config = dict(
    d_model=320,
    d_shared_expert=0,
    moe_layers=[0, 1, 2, 3, 4, 5, 6, 7, 8],
    routed_scale=2.0,
    router_cosine_scale=10.0,
    lr_router=0.000365,
    optimizer='soap_variant',
    batch_tokens=65536,
    seq_len=1024,
)
Below are experts of layer 2 (counted from 0) of a mixture-of-experts language model. Rows are named router (the router's row for the expert), up (a neuron's input weights, with its number), down (a neuron's output weights, with its number) and show model dimensions 0-79. Each number is 128 + 24 x the weight over its row's rms, rounded and kept within 0 to 255. Numbers have three digits each.
After each expert's rows: a language model's description of what the expert responds to. This comes from a sample of Wikipedia text that the model never trained on.

# expert 9
router:126106114117136169133121120126132141127133141158151103110144115127121138132134112131121110165152143113130116116139150157143096125106150086126152102120146143152104114112121076136075109144162123094129068136140154182103110134155103141155115127
up4:086159139148152097135123122101125115116167122100139077102137107137093127111188102129079128124096152123136134103135117101093144168127072137110109145129123120111114173119149120122118135094133123168134130085092088140126150112121123140125134138
down4:129128124135168139102130137122143100161166136105128129121089137155117108179172137123125145142161118130127088154110099068082125166157097142114130107076162144120132119141124097102161108145154110135155129125108154141120126118152113083147100096
up5:087136149158149114140098110127121136135119084144142120137106171110135112130096160145094083187131123113108145182141138126159154124093104106096095078130141131095126100121082163168132155092107143107105089141137149154102147166149117146156179137
down5:139108131151116139179126116135120101138135106110155141084161107144087118135161119109119125093099111123170102115137174143100104098130168113089113107104147125138117109146146162148159114113138129100138144144126126137116125129118096110160147135
up6:109116122127084100188119156138128173137121137126126130117169139143124146183123104120102089166201135190150175090139130082102127116144119140128125093128131143100130125101140096105123134149113123131106174141103136146086103147084126177122143134
down6:146126116186096150118156122137129127159119133108134134104204165101150129162151156097149130097104116127128115103125137156148095139128184108145148098120108175138121102135145152148160135075124138111126127105133100101127129127149144140118135111
up7:114103178123143081141158164148098170142141066116149128132126143112130121109123131119092123107111090147127172122133130109139121107140131135134146117138103103104085089115141088138128114137121120156139152129120110109085135112124100158131130133
down7:139118147156138086134090136140139151129142166122126132124187122134096150136092124102085122146161088121134134090132110129135145160098080154103124132113123136168158112117157122106123141139117109106153130117135133158134143123155139123116130103
up8:110147121154119096138125170143112117121123108156108119110130164117119111142135147113070109133142089106104127120165110145108157091073110112089125179142106096143159165147170104108162123096093135113130114123129096127138127120121121144120145127
down8:119137095121173107156110107128110107119112108129113069128137142114139138141126158093124109105134094132144099105118101130116174129106138145117095118110100150107141136148124107128155120113167134117183123135121163180102138083135118094165156126
up9:151155156145124115149101153175136107109129124156125120151135155128139130136136085098093127139124113113116158118173143143140148129127106143107125160181100120161136152103111120123125071080084100116126140177116120138076155141129127102105155197
down9:108137152156114086140118139112120108140131123077103130129112115138110149153138148113103129109091115142055166137144152137120142130140114105097149113188144102070138135102134132162148121144098106086129081142122074129090141135123106097125123125
up10:146113167104132100089138175083166114150112102113163144112129137163164131136123099160093122097130115158129099147141140127180072133135109114126149128113165094149108143105090144096111132151146106117088113081115138136138125100115145127110110108
down10:132143117138146101139121158132154149140136172143123143152111145117138124115089104108166174146117115117102119130173125137122183163152156141064121137139103148107133138119129113147143125173151152115155141100151158128160126097148137122096069146
up11:139150118147108148094082113158103158125136117128168141141126106140175143153115108133119133129103146143120073128116134166106134095120170093135147154120177134144149148151107122116122141110154135127131126110147096155089127138108137137145108105
down11:165100160142094090132097116086154184083176146141137133180164125128122138136138129139142142130103111132117091154119129166114112128156140202144100125127141122099133106136110120103137163112156118095141141128105144106112132101160152099166144105
up12:126127113109156127112146135116154143148075168101104151102119132138174107124137112149077137207108122136121113126092142077156143172089143090169142105149158067138125137121128142166170155112106146138202140137150083150150098150142119110127132114
down12:096121147126145134093132143142108113101126110158110173125136118158129158149117117154116096112088145081151138146107142118166137133127120135115081140165139135115152098111148105181124152120152155140121135171129094100139103119132143091110153126
Description: Numbers and quantifier words following the or of the, e.g. the two, the most, several, both, other.

# expert 8
router:095128147113149155094144133115121149113166145143083113100155144144101153144127100132139100144138136108146161118121139128110088097125109100112082136097123145134158126118132130121076124099166180083130126094103135165102142136170127156126124110
up4:120175123086168129107164156127134113120102152108108114122160108139143123156140128085158153104124118159116164132135141124122133112101129123092156103119058125122152182151140163136126097149164147136160119147119115111078102106102168116148126127
down4:119101121125161123184136147122130127156134140167106106106129167139176136080088122141081084118134143086166112123121153183137162127140089147122062148122103092164125168156143150098164092141156134119105125159159118179125131172098132157141127112
up5:132111097136131177153122150129109094135109150101111118123133099176137162132109120126131134075122112110086184119134131088155108122116127143124122129121108125101160088196147153125164090159158145120093112107172091155148084140133116157162088136
down5:149183094123129106096150141168143152147134119120124135112134111099106126116114152133118137137153172089115136088109142132144117112144193119137105159123135153117131138087157144130153128127100106093152137096137132112170145113073105151105178112
up6:078110139136150167118113149111123120084134134103135126129132149112119082138141107131112119143109141152125170111119145098138099123147132096114121110164070117151144093144140144107085123139135090107078074070111150097145141086095124124142139140
down6:121133125123135122126108163105102138100105103148124119152101117115148113125133166084099108123119125151102115128132114157121102155144062111111101161136147146151122108157149104170138113130103166125096113134149111132152122127091100124145116110
up7:131160144168105141176207124123125146112139126096118085097116125139131135090107144133133145120116146127113134143119149136133128115147153104112132143135145128106102144114142150096141097102126142130118163111133106164061145166156137128095147135
down7:103143117123107129105092143164119119133130151149127134124168127130100133137148122121140119103164093100131133144120126129110126127148159143128100125119088118091104144109115141124092130093126142101098088168084136109160165136128059124158117103
up8:117124149144130119135145162101137125140105147178117171150161149156109143116146147126125070144119154151160134141145088191135141151122153158074144111103143105128117119125123098100146156113120123123144107136080112121104118122161147134129117062
down8:129117128121116154112156153210134146168117134091172102099118077125112079113097065093150189099155161129088105130144186147136111120105158106171121113115118125120158073116114149163102129123125159108082084104155117125132112104132067085119139129
up9:154150129128103140133145135093137155122135101091105095137135123114111097144169173134162089144124118125122133109135108136132124143102122128133145143147147125144123138089067123097152146086118119134095160066124104147091118173123186135149088137
down9:166131119125137121135108111156104122148126118110167126182171138090120183125137136151114108092122121134148086141150141116136148153129095157141157146113124115121107122103133144116106146102095102141104130111122105127103146101115132138078140111
up10:095146109111127138125146121151113124154136148153095162121171137101123109103051165072126161138115138104131137123123115122180097149140121090176120131126146162156097133118104144140070141122109129139192131137070155088105161116095194115115095111
down10:165126126118130124097155143121140101145114141115162120125086162171113100128116122146099120124090107135138140150140082161054155097145129103145125096169151147117154088135134119134120154161108127137091109109112120146138111127166128107142140117
up11:095155136139140173122145127108131163124142127129096106126152167108075113136118116126137169111145120148093115163177118109113089123135132120145104141101125133153137133124116082105064135107195114131154130138099092154135124134115130111111134150
down11:145150148142122110128096130171134127134139102155089128100085126132097091127159167183158079113151112147126126105118119121146112155129126129109156169122109099140126121149101106151180148182115111138123130122112108178150129140135146133133134140
up12:124121154123123121149172132127128140131174106163134109127071088125194167152109099119160113140159139163107181122116147087119168141156128146123125105110106111095103111144113137107104135122118150110154072178135118115088147103136138149132119119
down12:109154126137121088129094163123156107174173133097147170107156092152099145187116147141098125130100166171126134106133104141150185088149101089142142120151127121157130122161110162163136128119155104132108113143145119136141094120112115112151138118
Description: Later digit chunks inside numbers in tables, scores and statistics, such as 2015, 3.7, 42,569, 6–6 scores, catalogue IDs.

# expert 6
router:098088136142100186113135155146150181162185182145092101134115115127131141106125121157099122102150123105121151130135133153153137126125138103100134124112108121139121123098146120107091093136111147131080113113144131159167136138144164086114118117
up4:148146170111165113143160133135070126114101132156139108146135090131144122120114131143123121133109133104132133153144134113146147120138085132137148157178163119133134145138143161127106099179177145142146125125115134143120127115132136116085155119
down4:165117165125101116131122125118118101112129120128095076148122151156129116151117128138125128101134133128097137120180176117151123124119098149144156108159153090123097090115122124148121098140143102096121159186109135131098090074138131121066122143
up5:147121192151131167121119152141130141101110123119119177152132061135101111120166160134125096109142141137147151076085121165100137171117115112119125163116131132155161123104145161120142117121155098120149133155121131114098083141133133106138135105
down5:135129173085116139134128107108129117123117119115108113141118115153088127115110128152138116122147115117122157083143140083148171120118091133123142126161143143132125135131107118113144186126158157124162180179139131129129142148142168185150132109
up6:143139133157101158170170154131122104125155147160112146159094147111140149143154136110136107110116109130126146126080114156159095133116146108088137178111155135114107152167138140139111168136072122148104101133110158090165097110147122092154137121
down6:149121169140100116159090164151142099145154190121133127125100129100114182110132112135135144140160139117128125158096091156105131126118140131132175103083130123194129110130107145125120164128136141088146162120098147161152103124111180102182113160
up7:145124137113079122110155132110116136121152123135139106134132145116118098126131116132108128105108105150132133143127151181212127095104140139144104091099090087127127115178147134158149112123134163122087161162174164143141117111134127124174155123
down7:132100084157137155142123135114139110135146160116117108104112159165107128117123139144129117111156149108118145172138127131121095150175139125144167130092140119100163108143122132174075080099145103144117129138156139108146129129100160149129123148
up8:129136169129098129103083142113103115132159108096114138120106136104108146130112122142106142119158142121135107135131110163155156143162140136130102146102118107102098157114171091134140133103165088124129117120153199152145111104144127127134148122
down8:096146145120159135111114120108155117211111133132124130120127111102099122134085109118127122128195114121105159121124132179132108128160169145098142129142100137126100156127141126123142103115127120107117152126151161142140129094107119159134131120
up9:148137099138133118110142124170139157084125139125136080152160135134100173116110153065168154152152148114106144094154122123114126124144159142105114083123129105124126101111146140114139106101123164086139127120161128112173125123125170123080124102
down9:098116123097127062099159144144087149117141136125106148173122141105119130130135146114129078145130106149114150164115109157138156141123141099142100107132079120106139121122165109113123159113167078118114147125117107157162149147127143113151123121
up10:135125139117148163092137165123155151104184118142135123148137131128140125106157113169123130144129127081124130099157108135150152088154103127136132150098127108129093124107152093118168103121126158151101136138115109088158145126135148161119110110
down10:147128198115077120180151130168107099125156134170117133140152131095094135104099119091116133157102128122147108142115090163134094134131138152131162139098125132118079098138150150172140097117108169134124145093132094113140125122116108144141120131
up11:147117119162131132112119115140137113131097120131134118120140101129143164110129156112141098126148149080131124131098086155143168142102130092123114149108123132132118186085137134154148160110142123132130104130085150144127143127139160125074141095
down11:141132167150113092035147076103129075127132159125138144123150141159140121111135161133130139120134096122097119166139159115153133161124122158104118125139128127126121113120116124108117136140111107129118152113081140133147121140123140145115113068
up12:131136094070167162099095109132121128140116137144123121165122105121084160104108113115157095149094054115135137134125114089149141118115188139123135105154124104173121145076096124083129100118145097112128126137126134159106113102117144152111145123
down12:092163123100160102095142098121138153119105141112147103131104121103110146107098126159119156150115131153109121142073115147131117133123147125131108120131138092171108139172115155064133093078148168132134133165110090159132120136115092136119122162
Description: Sports words in team and season articles, such as for the, won, record, League, Cup, club, Championships, plus section headings.

# expert 13
router:128150136132168156100141108171139112119120148154148120136118159125097167188120118145101102141094166122125183130140108118139157136102120111141102137125125161152098137141125127105117133178139120137124084111175107162139135150199121151151114140
up4:150141101121136167131128144175140107112117100157153117111166111109133119122140115124128097133114127109098131125131148084133132146098117171105153089111155163125098155157138104111177117129152144158119134144136113103144149130164150151147144140
down4:123105140128139158154126087130068139182103117171113164137138139131135134100118173153073132108099133126116104130114135182130140125145122117081121138160135103103131105171111109152133113110115121109114095155098104096126104117106136137092123129
up5:105153124153157211150123136114121103169135134083150161147118128151161145144112138112172118125123111133123139129147120122097126136120104109128113141139144158126172154116128111115146108111166069107129130128117113172133135132125167148120162120
down5:149085196139130119112081112095164100113144160131111143142151180103114140148131156124109092140111092128095127118129146138105112127143144132135118089118169102103092190125140133159110136197180115157157148130151116120146129129138101128146140144
up6:141112119085128121136126164149169135132127148140138147184097127134106118137137103158108123134132166105147079141154148142113109111118130121084129101092121136079117148166117156157097133132145114118084119172149112122132135128156157111132116121
down6:155142088122122126141116144123114140147174114111094124124124146105124125112129168140125105116112169170107132139133117105132077134148117163095124117152054121131126141112094106148166130118136104120146167151156130057121163164147140156107096150
up7:138184124119121169144203109125132152091144133155135144073098123126155150130118078144106105145138141150110149147140103134132114119116117141126114154075127141160146147143147115117095103124111120139172123136163140167136171138112136203134112116
down7:102125140106068118125114140128109134093110175125098160132132145119165124120166129084094168125115165143088119099102126109160136177117126112096102156161135143099118111111124127141120141115091079097124149172126139117113088147171157164129143110
up8:174127147116157167130105147142106135093141128155153135116103136142101116136075101135115158127091139146091158118107122106154086053129103116121138126140124150058154163165147120154147129144118077153089161116142073135100114161150137184133106100
down8:127131147103102124107146142160151086084140142129118112106174116080124171098154146141140170117136105097175133087114128124108147153113144118131103132118154104122106134109121144099142160072129090153136123144175139131108125130142104073161103152
up9:142130106140162131098142151175153115137098108136113122144131101127088148121109188133168123099089096129124108117126097124133133124123127152074136124106086165121120142112113167126111141141155148163142120098130110144106109115124125133118149138
down9:172125133090151138138137127088115153138156143140105149104169101140160112142107131138148108080133160122183127104078163143117116134098180139163094115161151083128145152141144139143174144109155117128141104123124165113134148126138106121114091126
up10:139114122151119156138123124129135148106133130176132173116127183104134145120100112182139142162128123076133112141148090106142100105085113121147108154124125137124133157127154145161115132122129114170158117146177143128105104138155109122123117155
down10:134126147106144126107179084109087106153134101096139121082146097165126156117066119116113111125107144133091120131158144114124144145122146103113118108146125137111133098122161122140115120127099134187141131152145152076127133080115138110137122165
up11:132122145161181154078124171112119127129147124132134115149121105172116073145151115127105147096107111128123125105108092099161140143163137090090124140139134122103130130108130111146119128134128114076131115128143129159110143117136062113137122135
down11:140179117127100131141129111121132155112099098132128152137136059124108123166120125084119134131114146149135156155089118186129105140122127158099125152098139142129149106166149127143084171130118176103109136120145118106107103152104142129137151148
up12:131108172121136171139100136112111144133145172179120170153118110121150155158124134112138086125084094079176115140118124145093140143110122135142094149121166143137105125126135149090075147108130142129119122095134126121149099141150143134134115106
down12:149136130148130091149122116078122099096118123133063129154116170134144122084128121115111157111121174105087140164113120104141173105134126108144165098142141148130112112110132146135144105107134106083182122111108140125124154070104124076115110129
Description: Line and paragraph breaks after sentence-final periods, headings and table rows, plus word-final periods like ed., ion., him.

# expert 12
router:104108124130108133099138152084134166165133133121093126136107124133132136134098116180134043117106136127091136137163123191087115137096156108147166106111164154141106119142142084123138092155137149171095084108130107180135095144151140209092142166
up4:115103196132134151121172139127138143112162110096129127092149195082123129164090162104138114099144102144101118112154105166097120122153201135144136145106134073135135148137127157098145126143151095136160136134139134116103119151116096155126127164
down4:125089143095102140146094156122107116142152091102134158092154163109138128120117086104120121125100146143120147126158139145116091140174109120156123124094150165111135110111113132092128120100132109071137126131152132124181099133139137119147099141
up5:100107081112143112129115148111119140114177107133135112176163113117159150137126096114112135131120143143070125115127169090135171155092122092121177147138141152115103121122127156110168150178149108124112155130122180131148097148117150127115096156
down5:083097185168161115103130112162176101100140166151094076152131111126118123151146140097131125113110153091148167136126100112139088153090110138123126165142119094111138121119133132160120073160122097135121127141133098154149122130134094121155103146
up6:080113135160182107195124136123172086114137148129130123116087118135106127106148113156171074145181112106120119098132141126186105133158121125156106157104116120148148171124108133165137113150102171121155118151124112136123140142161148120154142121
down6:150128106149107117138148130140143071131150147083157113131127150130121118153124156131121133113118108131116105122120139091099108137121120111127124116162128152127135128111124158155184122112156161096156143127128133081078148173124139144109125080
up7:137169117147123140091114131100147178169153123134106110085110117154155128151135100133139095124106116135131087117103104135150113109136180132126093101139130175143103125120093099159115112141102114122126154138108134151175138164109132153048141140
down7:135107097106113100141133137133147125118088113097105140132135111145080162136118136148149105133108141140120129129081127176154148144133073142120145117131129134151129116129112135118121087164118148147109077144104082162111113143113131093114155146
up8:148109130148169123144121093147093087161106167114108151131092117131137102145138131095115090147163169146122082193150139159157107120156168142114150141151121140138113119096120053140144117128109153138069137154100138137109092109149126131077144106
down8:106107140093131125102115170120090143128122128119092108162145159086089108125142171147129174139102126127146109130126126104141141113118102144136115100086129164127147143167178137172121130146099138115111175147142119142110109123149165151100103125
up9:106126130143120141126112138150120174098143129138122108137154099168103122147128151133115152133158108138073097178095143117124093171123113100102126128150126104179069106111171141151146148148098130091081149087101170110125175140144122178093169138
down9:147102128148164138108155128095133103115134144140107134149078079117122106106136120104058179151133110144162153158099131132146134078139117123122139154131083131089132118120139132086081136121122101146140112150131100112126133133154102139118122085
up10:120139146128155152105176174080176146177121090142166128096164111149113106079103095089132101132126142082113130111131108219113065135149117128101133162174126112120112136143141097164112090084144129130125122097138144168146126106142075142097113173
down10:133177116179138092162121161101141092114076125154126107109090124127108122129115144148140144110160051113125163106122078142125147128147064143167114149138126099201151118096149153129171165097129102131143154126134086118161154127103145123109100136
up11:129148161146083105067123106141122133157126117129141122146145116170056138124140096135101106122130075164132167098127153124107111096127153115062153084108160108103135134115165109151140131106159110166136145169115122105117123132137117149118189162
down11:151110127127145113080145137117142166110131119185126113175171145148137161094084113114125117122119140118158153131099159104110100104129180086147133124139088137109133129114123149122113129131130125108144117125150145148143137099109119108169135128
up12:134143136132112140115135170130146142153122086137148109112139140108116118119126113139105130105116209143126138094144161137106134148115121120153129164125132141143147114102135112105128157136107155146128125121113100159134144086097141159171135136
down12:151139153134109134118094107146115134110116119148140096134151135127137152113168121103194154139123130119160111112108124118176113139153196118117165157120108165174144150111120117110133124108118095117114112116132110106147127162130115129104156132
Description: Common prepositions and articles in running prose, such as in, of, a, on, in a, of a, over the.

# expert 3
router:146140133102140162060146117126174112102112145134115146139146153127154135212099139160121071104131113158126131157137125146154135120145119130159101152105128078105129136147140117091115155146178136121105152116125127145175145149186116103149128122
up4:163112159146115086130168106123145119118111101074120134153124143126093165155091094145131121161149159141145124146138137183130112162134124166136148119129092101133113153110114138108081122124180120114151126124108113117122176156106166148101105127
down4:103156136137180131083117090113155159111146052086164200112120130127128148144139118073115166114116142125139114092173101142089132124138103122095118107111125112125119065148138141125131134106140127124148129174121152085106097146156120121124117109
up5:194137128126133171116094091129139142171157122154128152161147117103155168171119130124163146116113100139100162148150156126146124088159111129146147110123125113129135148120123126116125127143120125109185177102153106093126100108209169140179156124
down5:146194123120127077121070129132136137164127153171136146126104156162169136111100110113121139118163148156099097113134115134097123130186158113157104145122090112154081144128124087092122120103144146120117088106146140105143102105126123121154119082
up6:112131126128108090183156122122140096113119105107159141150154088116100120131157111108177132116144116187157124090142148129107128145108143123144136078086138128151161139122122139130140090111110196133158116110145098153086145116163114130146062121
down6:140125138105121126096149121116146151109099139151124154171112116107122115099188080079151112135127151138179136122136113099152117136154097107134126128116129148102140134118115107153157125087112173157155140150136129072124112138126129139167093125
up7:125107148131131129078145141152161145160154122125107159127091118136152073094137088134099119166123123110139133144093113119158142159158117160114104071190141088132148129142163185120084118124095160135118122089115058089154098185131161145148117126
down7:111095137133108121121130162097147105152142131122113131161129107120140080133226108112116094132144169128137133158119127113132130162134145130085144095108129092063122129165154152102147114135114139155147115115104109127135076120114126132154098146
up8:154136091158107083107151099112133131134115158129108089144114107157110160132148126139121104147109118115130139127107147103158151154122160127146118148137133120152093142134145147140165113149134115100144170103146102132193125146140103154086096119
down8:106146122163126127110115140158120110145066169151103123119094130085162131097120141118082130098110136103143112107165100144159141150123110078132112110109131093103144202191133157155146105147137121169129169124137130116128181128114077146135117132
up9:150116176124112131164120132155158143134112136119091129131115131143132153119118088150117143123134128162110121126107172119123108152137102124133128139132173150145081118091091158133106107128123126138110185139125132091134141167140131181149119121
down9:123142162111123101122143152141096140116123123112143134119102146141137145141065154147183110167163203115092127122109160130114094161145112115093131102179144091130147132144138151128152098114098138113109174102109118134105133145101124134099175100
up10:105126134088138098129117131088185135104091122160131131120148139125157129112099150133129103114135127140124122143114107123090114126117103179108118125123146143095129147122143171115159118119157140095131155118115128192142110065141059118122167113
down10:113126134163103148150091167135157098123104176106126163136105142095145125172123197134109086162115146083139115120142121157126122120137110136156151103123126140089121146122117122167149124125168116122157127133107087184117112126114147137141117100
up11:166103100144126127123129138132091137117100135117119153147115114112126137111128113132086139106138110155175121117152134133105110120143126108128071156098126107177160145122121121129066183170114115128129117149157104131146094126156110114120121128
down11:134132112127127092128117153132104133083141106140190133148128124111149128116128133151090134118143114109126136088101069127171108127057119127157095112152119160148175089124144120125092154095134127114117116155169103079149144102079138118118114130
up12:141142125136118111120110126106100143163095142099146140108115133136123166139131172129153100141181069171128138156121133186141180136135148118106127146125119090075150115153159118107126114116122125122104139134046182130147184113146115103116137130
down12:119153108124132162125164132100119116134103125118133133133131158108158161187106119133129157161102181130134141134143132132138140106115129153159139099121113118162171132115143180135129144146132078139130082173135106071096170118146123135135096139
Description: Verb pieces, participles and adverbs after auxiliaries in narrative prose, such as been, able to, taken, was not, well.

# expert 10
router:130154151116150150130143140096152147119165140171135097130137128134119117165137129088103099135167146137090127138136130137129096138136097095107110128097096139095127133106126149089122063129149101115123093130140072149180124156118149158154132165
up4:122192138107140143117163110171140134161164136152139163160124140134144129160121128096125105141116114109109168117092130137141114176147119097117157099131137106132130140085069139112129127140105148147128144155157118098102115129138137168116187127
down4:106164117153107103120139087095123121138112145135141154174132158134121162120138098099136190139143119117123098142127143146111102117111164102109160088167124127146117165165124110144132112111111153124126121097136143140153088161112109177123122125
up5:157143121138128149108154120153119157133128147139121133157139154123143104091116163148129112132120102154131109166136131147090110142144092124108117099110127183131117164137167129108121134110114137140062109127190146120133124066101064111141099105
down5:149138106146113152147130142181104116133145134104103153130094133127155136155156169165130126130091137141123095124136160158134146165108148153154129138096134140160093159154068072173144116146161111153124119125090095112147121134127098104153162149
up6:146108142127131181106161098134081105150136153138134162155108127091124132118127103103090103093143119113117160100136083086113113061141086101096150107129103102114079087126073138144148100174117147162153120149129127140118131109127103138120134136
down6:147141146163080127121136129128091143140152127151109102122073159162153110153164121130149111125104078109110127162172118116095114126141145124096129132109135083077108136130100191102170162128135139123136121114143160120116085142147100151088164097
up7:089095133136106110115129112106128152149151127162131113123095161119141141166123112148164063118173164148130127117147126101181120098126151129104145133079132122155152109154104145060090115139093127151136089163171159129145140127091108146139127138
down7:121141066109144119146139130112167132128126076114115110133106089149138131130189121140140105115139107128128154124129110096094118163094092169127155103123128153113127111154147116114109126156101133148086153158140133129081098097141147095109166151
up8:081145158112099162104126151109101123122209140112122102165154156138115071117107121105103133169131138100133103153115153121097142099117102059114138144130157100083172112152112116091156134151158137112138103118106123165099123109164181143158116152
down8:098121172085110103115122126105149105097115099157167158153113138111119165141161117170095121079127091130149133113119088140128098120153121089125100084118127124148138113149111172089145129121180146132132134123134112095149157154084156128153118064
up9:147109102114131110155098130139142136133144116144120147148172133144133152112133122100162134087123127149114115106138137134078089126090086165133127175117126135103143126116104175119145117125141134138141161132143134103160155119166130114119139152
down9:123135140085112066137145134111129114151133066132127134135104105151146109138153125129130106153134122138202088110141170125105125114126104095160138130116117127160122135128108101139126138146137109160150134148120115109120114100107107136147174095
up10:088117124112085124136126146119143127091114108185093106143139092111146113124150136126126174166104144138101129134141170133104143147168126111110150120167163125158151100198116119152128118098167141086123121129139128151110162163121102169146129155
down10:112144112139134141158132122107163141163094102151167139089103138143131111149101118182122126132161130133093170108110179124164136141167057140136144188127154152116118132134082105137128169154111097128117112104129114142085124145146130076129157127
up11:106113146155158148124095120117135134139170153147165143104127118077110133127139067156086118104143126185102127121134155134123173135142138142128132168147157131130137112128121152186133124121165139169086147150154144174114108167138152145128175123
down11:154110116091125107117102149069142127138152120120161134163098121117145127092107129109123120155132144121153113124096118129113103125132106132146185084118128136066141091133134110036121102147153131116123147146108157150115100086135126147140178120
up12:063176126116107127116128156116123136130153128157120132122118146131156069134079141121118092095141159188117153105135105176134118161159061094095157128114140076174119147110133140115154104127134162113146115113131129130132147142101128123139106133
down12:121147129088142136089132116085134150093090170139113114123144145089116109053089119170101144154165113141093113114117064163136133115131088115121134115146150099150120150134112094103151079145154137096123144141136136141105175113141125130090152136
Description: Lowercase letter pieces early inside foreign or unusual names and place names, such as Mer-ch-ants, Ad-m-ira, Amb-l-eston, Kar-ism-a.

# expert 14
router:118142156124123146134123185121141117144140144143153086122103151135069153131135135151088112136114139090087154135136150150129116087147098158095120146125141147127109132100130115139120116121135138120106099143128081126145132177113092141114095115
up4:157163121096162131100125141169112154134177134144170112136127154163153107153110157118125129142143156134162130129136117143122103131144087112126131088124142102109107147135124119146138151119075159123101131151105108111116110124099141142122153121
down4:100110079113117105145077142132117110127099090155108105120078090101157101055136144132132191156115131126123102105140150121082168131148153151149123152175158109143118128158119106159119097143126121117127077113099102141126100116123141088142113176
up5:128110129147160181150113130132106139113076104125162126084119110112118089111124110128138145126134114127088110134128153160128149133138135101095109130062163108155133148143146138096115117106131156158110127169126111140135117141103154103130133126
down5:142161136121128145137138160108111116123071151123149126115145118090091131141144121114163115124141127098094125141103132114130138168138161153132163165068145125125152109135114103157103160071078126138137132124101134168150130128145119154126109147
up6:120146110138109120158114143127148108126169112104111134114117152146160120128150132088128131177141165143110102144112117113157114152096116184106154130153122119109158140102093133072129123086142141083131149117125113124131158120180127129125151124
down6:141106094159142112112119170119143105151134121140144118118096086145153105141139181093134163129188124125141154138128137120143106154118113154110126136119144147118155105123093140123111126119134137099132142131098106129144168124156103128103174142
up7:108153134106136092143119120138115114122128131115161116151127181090173152142134159117146118102116141154144143154137159170135086078171100116093100124121161131153160109128135121133110138118106140145140138124145090124142093095125094159131147109
down7:145151157133127170133103134143143149073143131147135158103123142124113113084146137144114158126082118104130156087127116122099113135152166087116110198128145167134151163111117081126125132123119099112109141116173122137158110141092139102064109118
up8:135144162132102155084095179136136153078103111123135150143137102107159118103130132139121139149160119131103074124086170101146145091114079142115135163161116118135136132077088132117128127092119114114108152089176104124141147117106108124142167072
down8:149142140142132089143110125102171111118106136080115104166162116122154121118123170119123122078113155144133153123188161099147088133144154143105163122120141120127140133138143132120166135179108126123136082122132102168193124118121144093105137152
up9:094101164105110103153089135124123102112079103127050118082153160133165112130138123125130122159118108133109119121085114109147130109147145126141142133141144121147095148112144138157107126147109112089123130120105163145089130122105182145120168122
down9:118100142156148134147098134117122127167137153108144106136124074105149157141122115152109130086122147100112150128109097145167136128138117146111151176127157125087143132129130094167160126121155128161119134154138144115111117121158118174109162131
up10:084153100118108093107164163097158174116106100114099091125162093124108171096082075118135159126094125135085138160135135122104154119115127172140081144147123080117179145096150134098163118124126119155156128104145104099113099093101117173134103124
down10:125142137152106127097127139089122081107174080091109130159106098142108127130087085120150156132145107096113099130140125130107106132076126092125154130109113105148161076123126146092135129119127101090141121136149161129124127123101098161120172119
up11:097119124147117144173102129099152168135130156139137134111110163117111118080124122143110103108129094098133129110114134139132073112130110142132133144120107120102129152165071115185132114182109068177140126122155122151128115152168153161113127114
down11:074121123110158131110114114104158196135142094125111118129162160090169137133149160110171110068136106137127138137096119176150116122114143156119131145129096128113095100148108147174125170124144082076112105151126085145137075090088128163151137153
up12:129133129107189160130112136148121124155120139105131113137150169118151103120140188117108129133092138113138141116178141169134128147142144141109105090167129162118113142132109121114132097131129171078140092120123157111136161133126163133158136189
down12:169131157141146138124154102117119134132131141125099108145133114147114125112147130126122155099137140124060114135120133112141155158155180145129143115151078172125126123176069123121100095136128127124124150124144137101131149159122119106106147097
Description: First names and name-starting words before a surname, such as John, George, William, Michael, Mike, Princess, Mount.